Experts of a small language model: 14 layers, a variant of Adam for the experts.
Below are experts of layer 5 (counted from 0) of a mixture-of-experts language model. Rows are named router (the router's row for the expert), gate (a neuron's input weights, with its number), up (a neuron's input weights, with its number) and show model dimensions 128-191. Each number is 500 + 50 x the weight over its row's rms, rounded and kept within 0 to 999. Numbers have three digits each.
Before each expert's rows: "gets" lists some tokens that make up at least twice as much of what it gets as of all text. This comes from a sample of Wikipedia text that the model never trained on. Tokens count by the router's weight.

# expert 50
gets: " ", " in", " on", " at", " from", " was"
router:419402452522580571412442457513610397569566500551494491502573519558477497454440526535476514573532499502385487519515535526448468565512512476463562578505536537482550631507390477506464573529520475
gate0:586485564507427447457432476565512427429506450389544502587459558467541473480492545514542595450547484495462467461448523462465480479469521456499600517475537522446471545425505469530489496523482476
up0:555574520526524492601438577504493491527543368460489568529597550555453512481471480558480446498582433456504483564429584516566507533540482420493613487513519556474525496503479450517528454594414557
gate1:470421396490479490489430470553453534552547561533549479488532520423522545509577562527541451529480540491406536591425549497487532467544516511596462550534516497554540541448509542438524527445555466
up1:506525498491500418519491523532603491445509474472462493552425441512511497465469401526545464426433512476490496539445531468472452545407498461431459486465452612452479503627518489474487505547564500
gate2:508559540555486486440569469490537465427499470447462421428492503490579549459587458537478503469503461604496496575504525575575497488571514504524526503516482465539505557525619484433485442475479460
up2:397539571537542518495583589554493513540541438522526523521439508447490490392451514503423520487525505480528429539527527493496483461533549612437541480445540507499592483541546567487515445490476493
gate3:441490473522479446419493481588574551504473469454481512394415503414534547557520516404540574556412533589427509555440421549506553432390464422502469532532470493516540622498536424531544501532417437
up3:492539493504551513518410438551501527444423501455498490519544528618501381517503526483509454552476539581571520586548431547473502533518403538588524522535574587481491472501573530431488467430483508
gate4:532473450543500525548465458545477526401575452589522503556417391433450466503487489485544379491477526521472489548459546469462641527490544552383473479522499552572489474447433480471592516559584480
up4:590599528467447527536478451426436550453469416442509485481552457547525514536513488480430527573564525585526476506535477472482522458412491553423501481551473465533532464556525476470608378475491486
gate5:511470425492535513515610469502480426464546442424515455470454479490446508474480549521443476516519441458536472411587555465520559515488451426546519514555482436567554530523455561437416458480601489
up5:481505525493481508585527558490416540468497536491565404413628413535472557538532544421516495429541453420469477506557461550506496524554521396415468461496507426491481495558530526467497487522595541
gate6:477425416503445490470512477422474562494471429469578559508532528524434485530451408449576511528507534434570407444420462479472444585493468533580477516569576485510375495366527458498468509544569393
up6:443600537496477453494535434512458433537539480566528548500463535517474502522400556555452516439551445457500615494459564558556525464466490448535468456519490532489618460465448563585522452547524528
gate7:595403547466504477600576508472463516510485415489465556450417540510504494433472543466523435500571443563438562569567588528464487422462501463588462561540450508493468496449371485570562476373482575
up7:561495498477515436540523488484521465488520471410525505527541456507629529553545443476473478488538493450415550515487461469514573459454396423498435513462451505484416548529412581472491412497433554
gate8:451478475524419512480525610468373500414519464482541571564522475380438531487522488440482421519524581517447554454519474540516517533514578408473505512495597399510487489453520514526485536479536535
up8:503555492465465447546434522501465476473506523497498470492537487480468665566526450507513536523460593403483496497536483461466414539627617536447535447469536419447461503471567445544504440533385498
gate9:449424449496556501528565490541635613376528452532516441517504528601531380493507482456567565518523469475555485505617439514460505510439502540455482506517516490502518417557442413459503435460484489
up9:557527534450551573560425537407470485527448522456413495486500521512530552491478509490515546414523539498576487528489454528555506549571461501528535493517506500487473545492534507565499571577451540
gate10:535574553471471498503437427590435566496457421514507613487505451573419491522605453455512465535512518465470509424372367478474589444436497423588477574546597561516548493445488536460498555591523529
up10:529624503558560586458540482540625476552531403534476531515505487527529461480409512560472494535570564404442422549447465492459553421510457419539486471494482500535679468476469564564536467538497483
gate11:360395402556509507464483489546520602386476448498533449576519505452592437546449573517492430533475465500526401488468482491512455468532492478518497538505383558506403520458387478546474502487518508
up11:566541499482536621448611508506598506518549464554506417606404565504465457488470517461460464443543536444499507536482562442491471520451553523349557538491492468488523458548517470564537438463549539
gate12:482510501494476483543511501616357499508387412474478563530477458535465467422515513470520453534444484491456442420528545483478491496516505520424463468568501470497530517457420472410507511563585514
up12:567557466589524486492482551485491516604457465353550509512417344442500465442535426443528499454491576479460496514554471566465596469445577474447482438503485477560616507518480537555480475417556467
gate13:441561436407464483406579448410454551482538542516475481531507512443462469490472469568416402600540517514499473556469478428472508470435536475467553533492502459534485519493514557405539491562534565
up13:609499446492490572582469594556453418524548492479421455493546428490546493501497510479449567465506504468485547510457521444481498481536542484560495461562463471531436517563453436548447529466479468
gate14:462506417532517559499524476422579477502531590553562535448506496373550545508464529449546385471421571530487434639464460429523489501519543482470444476409473471461481508471446469445503489514484497
up14:492464534386510507532560458479523448427512482492440542529480522448484489577453448511470530518504523482433457401484496588439498479436531441481503501439469531527502555554498501456512488547434568
gate15:522523432373448499474459543422485536506490531570507445461508487378469587522515516423561493575397538568473528509557547458383488440467511385542484551480531467584517547402566425545562581416478567
up15:531549498485528468455543517511479495483415524499484513533495519472501471541512553550446510533410502527506449550471519557527453397531471484613468511467495528402470501542504514414605433417424518
gate16:489459392511470461452488445509456546524553499457582542469457465513509492549510342446527524513487491551459541483514524495454557590394480477512473490649473521564485488519614510461484642495518438
up16:421438513443486531519539520495493483483512382455543580480483582667464480441528357498545445433590449554561517546509505517497479541524497483379565509484566600502530491502531625429539530514502490
gate17:531511482418441455551503524457474549510500487482530431473462519556498647502471504602511458483552547563505484460587525478428554538524545459479502521496517482526502489359445555504512575568461456
up17:433443486481511562443548466587466442419539560592544528524500547454463502479512502419568460470483444521458539514497431503501472509529565527500514553546530495511492528537518492500428398455577542
gate18:607442498542572542409460493481491512462485467568546411565468481508467490555567512501573432448510470509465605412462624431460585446626464518451512458415515493501481540468453514559430474497503469
up18:476532480477435512490520578513540667602455482495553530520628573439465479491584448511534548429503472573543526513474516547407507539516422519541501564508598493491494531483563400478513547492522456
gate19:542615472525502569499479502507522459442597486518551486437373499490540526492435430473454434498474559499486544428515524411490552509496486564534470491431557513485442539524403509497461567493481389
up19:444544448496494512544421522541473558446522479609495443473486535565544526456545480599439523489534432460521504585418375533554480467548488480531513544538524557525523400510463476483576488542535504
gate20:523523553465449501563450487490555515587470450478423364467420533528500571514522457616440480561576511561509477480494524532383584517519457519465505547490488499606505421493518552527561569517433482
up20:490551482485563475459462574554450506400575481504592590607558552478524439499567491416518527517464484475470514552454488524565505499538584519536488546472461500451527609519516452483521376476596493
gate21:452564465499391548427467528477442575597468530619579513509552561508580531514405531535458484519445498547488473497491430501540468552550605479479528464555417481431541531502421516533448562516400526
up21:456597493530522507490614588483433548475496445525479382563504532436483526497424483405489515448533441533461484476497509443501543449460503405507484586477477537468424536467514547481555516512528494
gate22:533485570498493524517520530572466496451570489491511475528449478441410449558510447465489380540502455503498422427470620509505495494498428517415460435492465443507460493485463599518522499530472445
up22:491399477472491449534483416558462511532485537584502514450511464432419513538537499475577457466482499509554392513562532530587517479495521596470429495538586533522494488532475557488561471543541494